Weights of a small mixture-of-experts language model, trained from scratch on English Wikipedia.
Size: 9 layers, width 192, 51.4M parameters.
Training: a variant of Adam for the experts, 7061 steps.
Below are experts of layer 5 (counted from 0) of a mixture-of-experts language model. Rows are named router (the router's row for the expert), gate (a neuron's input weights, with its number), up (a neuron's input weights, with its number), down (a neuron's output weights, with its number) and show model dimensions 128-191. Each number is 128 + 24 x the weight over its row's rms, rounded and kept within 0 to 255. Numbers have three digits each.
Before each expert's rows: a language model's description of what the expert responds to; "gets" lists some tokens that make up at least twice as much of what it gets as of all text. This comes from a sample of Wikipedia text that the model never trained on. Tokens count by the router's weight.

# expert 12
Table cell separators. Pipe characters starting rows and cells in wiki tables, especially football squad lists with position codes MF, DF, FW, plus list dashes.
gets: "|", " |", "-", " MF", " DF", " FW"
router:129143114086173152101135115109134132090103082149117115112159163093090119109155147130168103072135128140127138114091143105120134143119115159151174119152151127143181139150132147140152100118141111
gate0:135130126127147116142124154168112140154126173105107110155130137131136092153148138116095104127134080087116127096133121175125144097153156140134111147114127082127116134125084173143141142126135147
up0:132131106138160148141133142143151116140149129116118154110104130124122138090153115116131135101101093097106120111167178119148148088140156143127126154111099115126130140142133161136168155162106155
down0:138127101129109126124127140167080088113135165122147108162147167116145134134169119089109133087100114101115135093129136176157119152124124129167094100156120140103134110173126184124124151096060133
gate1:049178068134116152115131093150122104119130120147136132111083134096157147168130117080124127131106131085182135087144130170148119162129124140154131111145107126121139161143135130118142140117147114
up1:111133118163108113147103143146109135108070113098145158133083150078160197159101155121090109138099162136165158110115131136166105133131115134131146121127114118147156149141156123158125134153171135
down1:111139166118130133149160107102171128123152094151128162109118134162099099126172120110134166149140171133110129137114120157109124091092110149084114117085116127150125105154112112129135091128146110
gate2:113064097085144131101119111104092061123136110158130131100082116121145159113128148148150117108110090153119168109154117125119145114112089132165145114129106136171130141129120126125150130153116108
up2:110090106086133129150138140120104087139131140149145125125131138114156117099120126149152160109119110146121179102166135164125119076090093132202124111128131142115137131117133148099113108134114101
down2:151113143114123121096123179121133153119133099111110106118143132164070113143137125119175099122133106132153088152128133089147125053154112159113170133085154111122109124089121077124093104147127114
gate3:100156185110129119176126137173106128096080136087133123163115167138139121139145143137123131150086136160131117144150123131127155144151125120151139146115131136156123106143127136162081111158104147
up3:107161177112158141132166093160129088158084130114160114138080168139139141125100166130125148136084123142127109148163097150142129124136137138127175133138164126157150077133125104117062095117179099
down3:127118064133152153107107139130117154135136132142100085145152156103134115151167141097105125083123099108108151123130135150171109123079124163154118123133151153167150122130150084099091093136126148
gate4:163117136135095103136114116160152114154115108140142145112144150125096169157151133084160124085141133158111151125093143131152139137140200132147102137133119066099121087115116124077146130105121127
up4:136133086089146131135108158109130133096105111118071123117118092114123107100072160157126141124103180109125080125142120138096134120115084148135170146100141137131112148159141118137098093134112123
down4:114145134167124120136115099089107122140147163131148144111135092140122104069102134134084150160164097119121146101176138150133138145093138091104123120110112123144106139133116162140106142123108128
gate5:099120155105081104175141124125109203102162155062140119127153133112120106097111183118093109129113106074135162117086147124139132144139108103129122141166126125139117142150133118179162112148131108
up5:166131102162142132131119138139127064092139106158144076132145164130153105156107119131121143135139125151139131147139119154137101172086104112105099115106169145121123138095125115116116146154103120
down5:133137119083153133108124112122120200108129099108144139145122144083114129152096174082151135169119142167136160135102157106157150123109098156124151104131116161160216133102109112128155120139177176
gate6:121125116105143134118137176097092096160159121106099121131106153127131138098107095098120186123132137149143129130169064147132164108090077131114146113183131105160144127152145150137142105107103140
up6:094108108133169098144099112095128079113134103151118122141098151138138081136146137170131117176140064178107142115123123113142116120137154155124115103130120105130139106099132111141127085102146149
down6:166148146137105121136123117167152109142087099093151131113121108127130113078101150115112116117110143144131131107090141137122144124104146170142116120102160113096120145127103078108078172132126098
gate7:162159130128103142129132105148100121092143144113127123128139139150086093106146121134129152150078111114120085104116140109141147133141126118184131126136121109088125155119113189131128138096136136
up7:109132133135105130145145155168096142092145127088155133098120129095139151116096134165108073113149162081145136166144148150118144140134111134119145130127134133159142114096168140148134104136114178
down7:093167124144155137131147132098083110144165163131152136154130133143140134056105151119116132144162170131112119114115119127122141092108127107133117132113154182143113102129113147171114113118098147
gate8:122090121141127128149139086123099087142139118109126152116108160092141146110160089161097100159122074101149135164160107098092115111083091117117094073158096121137133087128143121106122132145126117
up8:179109112158135131135167131170100147112087142139174123117178134118101098136122142164131101117133184125092108104110139145126130143143134119126128171107161138120165152143132130164138101130119127
down8:113127127123187179129137129170165153155154148135118153134136111127129133147124132113114158077091105097154138136120107088159141096114155146065112092135066110133117131129152113150147099143158138
gate9:174161111173104109115135108139142156059156100124132112126162096087104077130131126160141135122162142103142138139149151161132105142156120122133091120112150124138138156145145101169126137148127099
up9:094113152098145127114146145161125075124141108106111124138135047116096147097084108068114167132106133153099131133121127143171116121120123110118163143126091096139139147121133099165080147175124154
down9:156158159134140104127114124155150108119142165136146119136141120106074114099178128133073117175155154129155121143097170141127157165139083121171135153164097130130125149101161099141134141131116092

# expert 49
Table and list delimiters. Pipe characters in table headers and rows, hyphen bullets starting list lines, and heading markers in election, sports and See also lists.
gets: " |", "-", "|", ";", "=", "==="
router:148124156159138139090142123122165103150152094151143093094140121091117136174117104144139140105075118127132160126124152089135090110126153170140110136128114105131142118113168097145126119184163125
gate0:077111104137136124139132108059132103149160128141113135126107143142117167137115147141131140149101070138093069125132086093180141177089129154114095119143103132137104077141113148145132106106154096
up0:147152121157151128102119119133146144118129136123139119139116115107104130162125126106122097134096158102153156118180174157123113067125126113136133109097161158121142144086119122149161161136130166
down0:123108112133152159148130149131125125151142131150100153126138129086131143165150122159132125119132074157164159092111097092177155115135130113133140122197113148136117145121120129138148129143113111
gate1:124141150134152120135087121147090110135122176120103118160135127182130141115137203109098135149147151141076125104124140115139135090111108132151095132110157112131101106121087104135088172156136112
up1:135126123099128112122090126103132148098129100157128113134099104115081116119152128077152125125116107158142131135154103123146167141134144116112172124121112156125146155110128129084149112101095140
down1:156138062096160123131170106127121094120118151167112122147123105096098101123126164139106135143133183127137165141180125123131097099123144121142112143116127134143125087134169157126113133109162143
gate2:113142180075162124170159121179109120094134152099129080171119184079140069120116081136125136111134123126121154110127144124167153098129135134161125137147145111120099115095099091115130139122134122
up2:105161123182121116092084124093142137124130142140106127128095083127103131125111176111094125146114178149115134132134112123097088153136166128078142112166128172142167122116127137082101119131125110
down2:116112138165140183114179153152120087106131143115103133122099088118100119197108155133123145126156133077161131131142143139135150119123117146085140123080107152128102157134131135133135115101141137
gate3:127136097153099135151117129060144117156110136070154144090154125104183182127093185147117128120176115108164149102113104125113133108153139143172114119139106158124137138159138110129121117142119124
up3:087142153116118108150142146148079126122133146153095137143050126138107085135137102121131127136087085138074118122080133105187103115082112126095145147163145106152117113093107115149113139114120162
down3:136161088161109090084097124088132106076079075134143136138098138141147101141158094149077138135123136100138163140133127121151114130132112164144132100168124106133104115158087114118129122155091196
gate4:121133122141135139121159142187161144115140091140123151093117176115087121126103136076160134108135165138136080127095114097160152176147157173077142139109143142132165152162128129111167104146135150
up4:115093164134094139148095133145122118107101112102138153131142114120136160166147121150137149112150110144157129138125172145122084131124060142109167153162111144152129116121155148114139159160127141
down4:108152089164153163164149088132126109107141084131135150155132147094151126093146151124077138145159124109119120186128123125096157126119112136176147098124114134142130132118140117107109140109084100
gate5:111113091089121099124127160035150147129108105136110117148151122150129071134130082120135154105102122128141122126117092120118102148153161125114140129130140081161107127082140146101159117122095114
up5:100135091138114120113152145084120149139098140153121113127108135185153079142112137119140143133085123104126102145099050120112124133111158139164106104094167067138098117085107142128158104125147129
down5:112152094098144090175147128156151093102105126149086119136117121121135098152137145143133131112113143137143128161147127128125122137140127131124125155132127110159144086129171113116074129159129097
gate6:136107126166108150119142147101154120130111144103135135132143104147127132129130166139126137121113148117179145120120135168115092128132118122132112125104115119085098132132129117125183140124122129
up6:139118057087115103173113132102129149102108123141123129131091122150107126127172107097116129152177106139125090114136121136106157143102133119121145215146140140142144135135118168133123137115133155
down6:116097124177114110096137136102116106111127120118119135110104162137105110135122088176150141100083108107120136104148167119151116140132146161159102088117110091111130108146082120133138136157131173
gate7:128137101135096134126090148165111138128136126104154137112110104129145135138131106119130071127130131155130149108144137112102184085148118114157135140085133171120166112137118136111129087109110145
up7:114113103121152104115123165080158165134151126137094147130157139145118120089105147074113107121147081093106107123130104117129124138122112121146123147198124105112073149155114106118138144142101127
down7:095119117128128108137124136104122129113147119140128122117114099083092139120122154122100151125110137117143115156151124097095139096124101120077160197162078104130133115108127149113118120179074103
gate8:137169100132151098112152126089151154118150113121121115132149128137157155122137181109138120161176085101114147124131139141129111167144153142159103162148159148116114138120092100148102151126096121
up8:104129120137130127096204105141112107109128138131146114124109094161150146117127167145144154125121106099139152132167096133146141142134128138171113118119134127123119089136121126142068181128075127
down8:112072149146119116178099119130120127138147137105131115149106133128118118146106152139107187144095126143141099140129101124125161101117106146117102107114139107121151152136121138136115178150152136
gate9:153135138141120154120139168150165115151154104136134108122097127183138149143122176114089121146117183099151113113139136168111145104155148136112136164043067125129088136141118128127129111109115096
up9:093127152161128117152178092160179094158149135157159164126164125120170162130097131116112137121101128151114086111127137099123169143118105153145089118118107144152083100158139108109097133128145117
down9:125121138171113162100120093141116120123169147121101146124131079147173087136118091193132180138170117183126118101139159103167146147148132147106144136095114093123150171133142132134125146136133138

# expert 18
Commas after names. Commas, mostly closing an appositive or name, as in species entries, author-year citations and "politician, diplomat, and scholar".
gets: ",", "),", ")", " –", "\",", ".,"
router:120104128150110102117097184125082102113092132099101117120135102153084140142108138158176097145109103133120160136164116093114142111150150140122135135122108083119122161120088093167157158171133114
gate0:115119124140118150122175137132131134104122170079123117065117141151166144123149180151140105110097134099132113152161143087151056156119141164064145136112131119158095075121112184089112158131124104
up0:093110130086133139112187138125184115113086155135136146113135147112109168092118116160136151133136092089117145132111161112123120135110125128135153133123159129124095104111106116108140118123179138
down0:137134142131125132114127105125101127086132157117091107139107167094136141111141178102157128114153150152136079149076148128132115149165112139119116096116093091157159141194107129106123115091177107
gate1:103126095133137087119069118120151175092125135131153142083147142119120145099134138146137102160128154146126125133126132151120141110126135097112190106136147126099169108132128128063064139141115115
up1:114110135114104116106101158126123161124099147093131113136187131113116154117159161129154113178090107119151151188168145102099144076133116122101141075144119118131124128104085099121128152163150119
down1:118157171148150135141140109100107106121115159130159103131169182078091125117128136145131149140110109101098130126096155116114116145118120147143144145128116116232112121112101120127123131162127144
gate2:120106138137144086180152137107137134111158123137121128102154153100114123109153127123148152121150103161145129115044093151109116120136120152116107132084152124093127135138115155124073154112116125
up2:158118125098145137123131124133119105082115117155129147146126157117152147102147105090121135155135140092144093163082092128137125133145137138095142135114147094119129124136162123141184104104169096
down2:126117123135119149132085169134118117100104180115097175135112148143118093122105134153134135125130144134166141152144140093128150089152161115125145150125125112117150134140094122161172118101130100
gate3:108122089151138096131104113084112131123134158190126076140088115113143137125098145138096153102120113142141129103165122136121130141154121147126104146060115105124130155140180114104115150109166126
up3:159099094120131153144159114152108109119143104085152164097153085135138143121108141128145113129125132110090143120086135135147152135152123146150130122189136138172125053128081166097118152164151124
down3:143116143147120120097145128150158117102123160142133064118090122085131140097121104124162133156138108126093112116149103096128106120162101117159132096140143157129138127112130143133160101132162116
gate4:101115097127163126128123115140138125131114153153132123136101101145120203129117114072118191140117080134143118143117122112153137170142132129106169127142124114135096127123134143120142121095137104
up4:112090128124129098119106130126106090136118159159103092110093063122131112148096142094114141121115126175175134158169085110181079133128161122095168133143119121119123155122132116140143140107098133
down4:129118113111146124104176171119143136134116128157098110138091123130181134177108119112116189105133144120136182155128075117141095134088134130131163133133160124077166097119172067100111129068096154
gate5:114107161073135171168138097131117139087111131101150163148141139134137155083157072122097122117083112132084082137118096137119125123115169086130111112098166113127106109163118154114133151146105126
up5:085110173111131166125117134124105165120114161081128154146077139123126191129133111159125119193090087125151120157136115133120151080105119109138135166111157073140102141145084103134127161159107113
down5:109135146134104100164107133154143112162155121089109125134112144092131170112139101130138116113164113125139103102107134153112150127138156121157156170158115126159123064174146225070125092106115157
gate6:152103100124175129124133144060130150121146071130105153149109118168109088096134137136140114088151105102091128114119120151082150113145164169108164080123126106133115135178120147103163123115123088
up6:129115134134082123140136114177135090124162169112158125131099164112145132109121121091113146137141171082162132136135102158129118137106103104149065182111137161124127132118172121147086127158082175
down6:173135142103150075192130128147118134175160127119088116133117105143133180134141162123101106118143139084154123095169090150164134168101119120165127124121102165118146136117107144138141144104167141
gate7:125139147198122152121133113118107127111167120092157131139091096102150131133137126153085159155149124096177131102138111129160147117104145106129106141100134114128151126145139112105084159168165124
up7:144128111193157140119179113118094087127144093111137141109100107152144154140133128177140166118146125087169147096118135133146162134112151119137127144112111095115152121156141112111091144144159093
down7:081118132179171154148133125126121125132119105141100118133152103143121126179137144117092116116158144121181144127143124146169114148184144128146136137154104124118119158130120113169120113090093113
gate8:154141143145144151100170125144173107147136164128144115116163119130110109131111135098120165160120156081149124114133141122137117125095138161154101095093128130109101165082090074168153127170123125
up8:124199128128176109106143123129190109130125122128167088124082069136116101145143093135150134137109106103154149107139141138128149106126129147172079104121098134140131167123083089152147140104144113
down8:109163100109131112134147126111147148132135117128098126137157155095129148165142109143151154133095136154117135125159140160162131166101172122145147107108092124092111080108120127192118110146091145
gate9:173128115133132085118183111115161108109145081152130144152125118129140099156126121162127136108135146125117127110140132142112165138114100114147114118092108128103109160143127107158132173123139099
up9:147102110138137107094137114149094103142090132138098118121122087141109125161150145125141140115124117135147147110152149132106156095138111154124122127090114113110135116153116161135146154131159107
down9:132142154161020140139110126170117137086113142158093113108119151155136137112140158168125148131102132135132108099104108153112125107155075105138150107171117098118112119119124147097113158092081070

# expert 20
Clause and list commas. Commas, including "),", ".," and '",', closing a noun phrase, appositive, list item or place name before and, which, who.
gets: ",", "),", "\",", ".,", ",\"", " ,"
router:145118139111106090129099144145098113154111167156082138135136142141112101157127113156144122157135133152112155141175156113156128106097139134117119139112098119057111172093094097167151126110091146
gate0:124152125128118168123145132161167125164152144160129141159147143126092096143112146099150098126139071129090126115145127121098133112107129162160156098159129118132120077144144110131139090107129110
up0:129114175151131129120138112133146120103111131081093120131122092140123126124132103182107176094118133109146122153130103106128074140157184115103124107100126123125135119111116131120120135125111119
down0:093148135136162128142139150147126157158188154147147132167107141087125128120138121109097110166148135120099164165169126111128138111122160152149148122138157128149134117146093146149176102119127143
gate1:126077083166140161132134129089129111111111100103142099123113156114138206133099160165127115096113133114143151124152126122137132110144097150099085120082142093149147120141131150138141145159170126
up1:166108108142112135140136098109126122102119127166171134082091103103106106090097148117143145104147155102096135100112163114092117163148164115180127097141143133143138088168116150115161169142122133
down1:145147127159139146122142127172110086157120133108133112170144131101120120114096138116108118155104117141104146109126128161140104165172109124164156093142085120127170101121111090192173105154146145
gate2:167104111120137113139140113095146171129116140088115129133079121145132105118153118074103115109133151117168114122105081134130103162136143119110137055152112144152162086138120131104136141122141101
up2:148121101078146132119134149122118152134099143099092113137147130155135138133149138072126130144135157140167120134101087148147072128135134121110085091170119126154118141136104118137163143127117143
down2:103106156064107149128154073114113106127122155113103120129166121114146084126094137111157137126103166147180142122121178159162131136157130122093124102117105118126125153144139140122145142096150136
gate3:097159131161123134131150114174143116115128125137144144119095075104108143107122159097122148135159154132180135148130133126106099152124162126102119117108167115127111154111107146127123081154119157
up3:123121114095121149140130137123071150126116146152113092094145118109084129104156131106069152152105098152140116137139149124106087097169137090100128154057101113112131168119178104121159094156093108
down3:131113111113101119091116144115161111135113131159085153095122144138080145170147150135135153120093133157134072130116150113104101125126213144140118139104108113122092129135116099123145118107109179
gate4:138132145115135148100140145145167150159138132108103122112147173132112100141145145098132092139104092110129134133141123158121164107123138142153129066191129135126110117125083113146122091132149119
up4:107162077125148111114132144145149090146120098105124100123124116118107137164118110143130115118154121141119134124130125130133167138153135182098145128122146058130103089143155154111111128097161144
down4:103116145140146120109124150123163114129122138124138129183129178122149107160124112123093144157137101118124105167135127174130106118115149087170137086109126110093126061140078102130091065134107137
gate5:113136141103136130129127133147155138146134129116121117208159148080135158116132082151121146145135137137116102120107113165130164125114119171117178164122150122132108167112148097130117068104142169
up5:113138099154139111079086125168130146156187147105153076140143123101131140126124134138142131126133109154119136146130157147160140118127123199135176166139113129124130152106132125127129117092151137
down5:127110120147108154100124149140160147145117104117159101108170124165160118119102101111094120120103142158140112139121129172126162150169107132139133140142138133113115156099157093169119152145126128
gate6:112158158150139063140115102107133108085133130138127079114125141097099110139142085174090181139101152151115101143148148147125073125093149162130066113105161141152113153128122100142165135104122166
up6:113155145101131120148164127132150162130133125121129116149075136116150154113065121111103144093164127104141128100095079182141136139145136100102196127128112149119151126143145149144109125138144103
down6:127136124148116125111139118099157078096141100146167150121134117073111096123121098116116132138135116129068111140124172112086114122093147114091059109099138136155123133174154102119132122132114148
gate7:144091143123140205135166140126086142115126139153114127126142111114110120124130120150070159142147150113135116144130136133120118108130142071111087134101111157136144165111079130135149127187099178
up7:129124142107103149109127155141089118147109141159141161156134128099101122119148109157104135148135162135105120142149130121112136128104165059133124106148109159127142166102058141134164114154077168
down7:104130135166094154138120159109139113123097144136120126142125099116147123101095106118119084156126137125125204094138100154140123163141114084147144108157111088098139151113117177152113085143145122
gate8:087117110088151124103073138090156124138125133134106122092166163115167134130118121169158100131135142176113119127120135103102111119108107119094126133150128134153111128126101114146119145133136130
up8:172173138112153119142153134102164132110116102179127081124140114145105128111172138106122122098150141098121117150086117149120135136155110124130166155127139168110111094143102122153109123100107112
down8:063134069081117132100184099136134080156119133107157144162148102102138173067122105111108123131137154138109106127146085122137083164135176123115151099165151153142133091131128122129110130157153123
gate9:113101151132134120122127101114180149088125147184113121115144118123138165103095120110126152133170136135114134112108174174112115091145111166103123159151156116149125136116104092096143117154129179
up9:127092153129118164096141122148176126133130149096119129139165142128139147125119131119134143159173088132142147149146170152147176067181120143127137155156185108100140139126106145132132154167122153
down9:134130114141103112128135143152160139134081088127133158120142134177121108165110115133125133135163137140117101159125100144143152104093093094111102156119090160105097156061134112165090119137122115

# expert 52
List and field markers. Line-initial hyphen bullets, field colons and table pipes in infobox-style lists, as in CAS Number:, Label:, Genus, Binomial.
gets: "-", ":", "|", " •", "):", ".:"
router:165114132144182107134110078117135062099120115102130132149069092114107132137170102131171129153105178081148145150121120136117125125122123165103141113159107152159169161151129115129132147150170142
gate0:080110122127157080139143193159137105109125129128138130126127157116134126151106111113117130169165119098129110128169061118114148147151151077105122065156130113135099144119126113166138119125137160
up0:101097126118163120102117212153109082129081112117127119100131165133167125154125122070142136143142142105156130116153128137114124118139144144095092122122121118131089116112120101159158095093152102
down0:102104092074117173129106125119141137145165112147175095139077139143124176102121145151144115132124131129128164142128118143189113129117079121112104129116146154129188148143119113172150131129171095
gate1:153124082128170157125114102131076130121115135106134134106152155113131135134137176114116146132131138117125102139089160154114178131118129134140160167088162076110156140101130137156156110147153141
up1:082141135067121172123163164085150135159128117146114132127101112134158142108088113134132094111142143133100113118104126103175129154143092133123098148136112147105113139157098104129117130071111109
down1:156120124158084140128141146129111175130146095115093097139108125119091171167130102126117097160185164110133155136141116122100106132133146135124114120139119171148141166108098106124112148120134134
gate2:135127155090164128106074101145101137124086141138127155141126131101117139147126102121136088107143137120107113128110126104132143116126185130111127130133182105107139133159135118127127119129147099
up2:142161189127116160119154095188148169154145115148110092112125157132109079129128126143136142097135148105118126165093168132126165137138132128137145113127135109142137090139163131119096106168157123
down2:101145172116133136191121133153129120153148157141145122120118163140128091111162133096094120065112144102154115115099115106124159117106123158098127160121124095123114098120136142128064093162099159
gate3:113139145096120131109103123169131096137104129116098146157114161147113139132116122127127102110123114108105128146133109139124156158166104109144152125141126092149091133088109149111121086102149139
up3:148124130122130153101116136145141112135143094118106165115121144106105125184115086167153113083099138112119182129123114154170134115189143144131133147086113080124131143104131126109129110121168107
down3:128116131098142116135127128130124138160130156155141130103152148112115122126100123105105109089104107124121133148127107122135136135125137181161146098095120141138146114118107176147087137147111156
gate4:135120159101199141125174140109152089169137126134136075102129141114163133122127146124149137112104114125154129087124135086160175134166141113136112141143102115109137119152144093116112165146149122
up4:139123088147137086100099121145062104154151129130151129132166159121130133117181108082145145184118131151153125135155093108144131132164126117087143080117123112152138109141152127115150097102144165
down4:144096160141149105107123111107157120092136180143159137142134097128161132151158132133136148146096124139170126072139098150135126092080102135126129118157093108111103112129144120100113162103154083
gate5:145119114139167124111161164112104098134125136124148141151169143124150147057142054133134151168162132128100090126190114120135141146150158130081115114122148149135140105143139143125098085065119144
up5:123137141186122090122089119115115120125172110160113108107134078133112125157091195107107163110140116160115104135118102154137089159113118124103161145100116121123121170115196164138131119145085114
down5:141160092168117150134115108130137169118141124125141151121106117117099101092124106118070137164139141101132129150145141132107138140122128123129139158121141106082120144159123142117131128145103131
gate6:157106126105128130098115143107142137082123140130082103128124152080130114114130134112130118115166130150105116135121130134136168141116186109153154138100175130138122160150133137156149110172136142
up6:164088143116107147105136110135180183112136127112118121170099163117128099136141100140134098110097173108143119126095143129112183109119122105179123091070148099108125138108097098148117131161132146
down6:150128162152166119142158108117154079099131151137182112111152158105106142153147135167108162131075154134124106139117069132141143165087107126132140157130127117117101113154105123153083126181129131
gate7:153091144138150101109169101140137125125125119149130094116094131112114158159139156105150165121115099180131138125126094126126153095151128135191177097150115141141135105146121198127098139129122144
up7:166095113103099113128155159127128139144159128149156101126139122121139157132167145129176139149103099154141149120102107120126158136179155148166137138126100128147159138113109159123091084131144176
down7:099157122128117122176122170130156089170104090139142122118133119127137147126099113127129153112108124100132132140112113144144143141110146123131067148098159093091125125153124140123093089134153108
gate8:136148118174150116132120118118137188093144149104149117092097116122109141078132146111109133161123106127099147124086129089109156128083149137136148144154131152172157166106111123163123134151108131
up8:132144161128104133157152151181128093160121125135098108166138100167156088153128132100097167107117117130140087133153125193108133189134110129126134133128153098139113114099144135109140093114124149
down8:132100098187113105168106186150110091102146167154148111108135151128179121113132152140086120138151136133149138170088131114135124145093144103118139176124136126142131130128150120129134091167182134
gate9:138121155135194145104100138158130087121124122151130113154146114117098123157157126107113113086142128118142066116137106136126159140136161110156174105141126086115127147141133131141164112094134137
up9:121122085148134112135152120057168195086130101098101123130107136139139126097102097138146071127160117114138191122117156124127139125105096151090146144113158129137108109156125137134108136140141098
down9:126100084120120172154140105078109081137110158133144098127109126138126127149094134157138124157113085127091154131085137151149107088140172114157170150122140146155097104111098158137086117102139171

# expert 21
Names in credit lists. Middle pieces of names and titles in cast, song and album lists, such as Cyndi, Antonella, Xindi, plus dashes in win–loss scores.
gets: "–", "6", " May", "ind", "at", "ac"
router:113083113129131102132129153112082088137083107155157173145108087124106138124097110163121176103162153115135112156159120110134164147162172152122123137116145159110148101126110161110103144091129151
gate0:135105148131117175144097117171150142096090134105122124105099126132122089126137152140124099133090161108136153120140169131125133145120126099161148086148133157137134166109107134111169120154104099
up0:157139137148123102111172143096148125146141133151083107153117150150135148102108149078138118140114121135109130125126099167119135143099113126071136121134148097163134114107111126149108129131120158
down0:124148153162149119142081128142103139197114132133143118134140132128128134105129148160114114145117097089096160086140100127113143142130120110085137124121156120130168141101097129145095138132094136
gate1:149116138134089121132091105109096143126084166163131114147110146125120133156129103124121148160121146077109131161137147077123149131124163112142100157140119155154118142111128086118133141130148157
up1:116140145120116142158103145131125154148150113101102125183114126129126089102117204116132100070114093141137127161098104121132154138134084150185181135143159119121172127107132154145107139124122140
down1:122142107100100135115115106155109140157156159113177135125082134151099136117108114127110100110094166137123147149153118132111146168113130132109156078134091149162120125151124103120186165111137097
gate2:107103136158101076141171139081086169122133131111113122191123181171140145083139115162160119142146133142158093134145117113117126112105133114137127116140144162162116164158115121111083146124135124
up2:130142133136137152136128115148148122129135121129166126103148104137107178145132126127114169100167080106146130109113142137130112172140111120136114112141122185120183140096147121123176121123132092
down2:116130155137129109133155122151147105094098110144155093159141136130130192122139093126167165127174152112114154141121151103125047141165167105094150110078148120049169106166097126133160105093121122
gate3:098151109137141176089151124150161119113120109145147081144150123159097145112120126135147119110155143129125133145151115151146096155127159170148106106148141149126189159077137123118126107160173073
up3:159090100146173158149100132144141143148100139060120128120088157103090112098099166150155107126134116118150165085112157115101118162137144133169154114125107123113143100157102121131116138095180133
down3:142105146147122122110143159092131144104121109176103110126101135134133110096127121148122071113160129100124077157109132109118124180100170109122117142092084149058135133132088117101111107110148145
gate4:118104128096130121151121151123130147101140139060099158112150156138118097104132134131148110133153129147134102150076082125120120115126137156150141158128192132105134156148143110112121117133131124
up4:117075121125098146148142140152122146075131145137145173149164129125114105098133112178123145120148152129139116150140079097134148141121128141161143105143172112094134158124166152069111147112138134
down4:136124107110141084130114122125131121174156125126138123073094177167102125131126107149103126132121134148139083127123133133206138121089118140135113130142114099107121166113157103129130125147078175
gate5:082100169150143138173120083177133123080077132063138102115131114106122127143095109120104104172135147088102133123112097102138155129116158156129110095145136156075137122114120142134110143129112139
up5:175089139139138140083089132123114119170148158137127148154165103140135125112127129137121145142148080148131117094152120099135143097129121159153132156130126099101103132155122119181113153120147183
down5:119132106146136145139100124153173109159142109151161150134100140116148139133123116191120165128128076175169113122129092114180133141141084140142131152130174128103125093155115145128116118142123097
gate6:110117119123171140126093124167140133104126133146136143160159120151134191099142112138123145098131077144143183128093133147110113106151104128108147144094172144113160167109125142136108136096172150
up6:140135092150149164108123114125085115118135113185108122132131141144122197133129126132133158091115097129107134158100155133118128108123125155153124149119084161102124136113157134145133137101140164
down6:121152116166152176147141084100138107137122171139149085124118124126143138144089134141115127119147123144105114140128115113161123122117117195118119134115148142107112148134141122142166150137101150
gate7:101133117142103137128144098104146167105175108119149163113135153113080124102120139138153125101142111118152136123086103180130142123105133126163116134183155115172143142126112133116125126126120123
up7:143118155117118115132129120091144135131159144151123131087092114123114116153128135128135139142141086099118124088109162140112133131112138109176126124104090128134123093204128110126144122134130166
down7:095111096129087129112141140118152088139138086161126127139127104113121130080197150124162143145128151123148092115160150106104134127122125131153132131163084129150123146117158143133085159131097133
gate8:156099137145110135104141108096126162113085144154130128126134147146155140111152176103089138170121101091117121163171106108101137087104129160101152116105177160162118171112103091106122157099055138
up8:174143129136145161088147076113150078094145128152102153118095111153158142140087129124151117069131130131158152075129127111169133087136131145128172159130144120114151102147075135133104151112147098
down8:146121103119162120117124135110126143100139149113150162117174130157133145132111095153162139100113126092112137151103111119139154084105133171145131133109140146105121114138122176126153106142168168
gate9:104162141126112114121073097116130090128116146132119144135146121140100138134103149112071133130116151147094137152124175130122100142117157095074137087204141129149103138114126124108144138120099149
up9:140133119124093124122118142090139161133110136109122127123188133098123090102137131160117119128124137114086100146126104070181135134097118087102127119154115081130117108167104159128081162074136140
down9:162111106139158134146106105086114151123170078161161152144154106087139127101149156083105118134147100118150114154103119131116121132155126150117127119142089155143151147139099127141163139095147082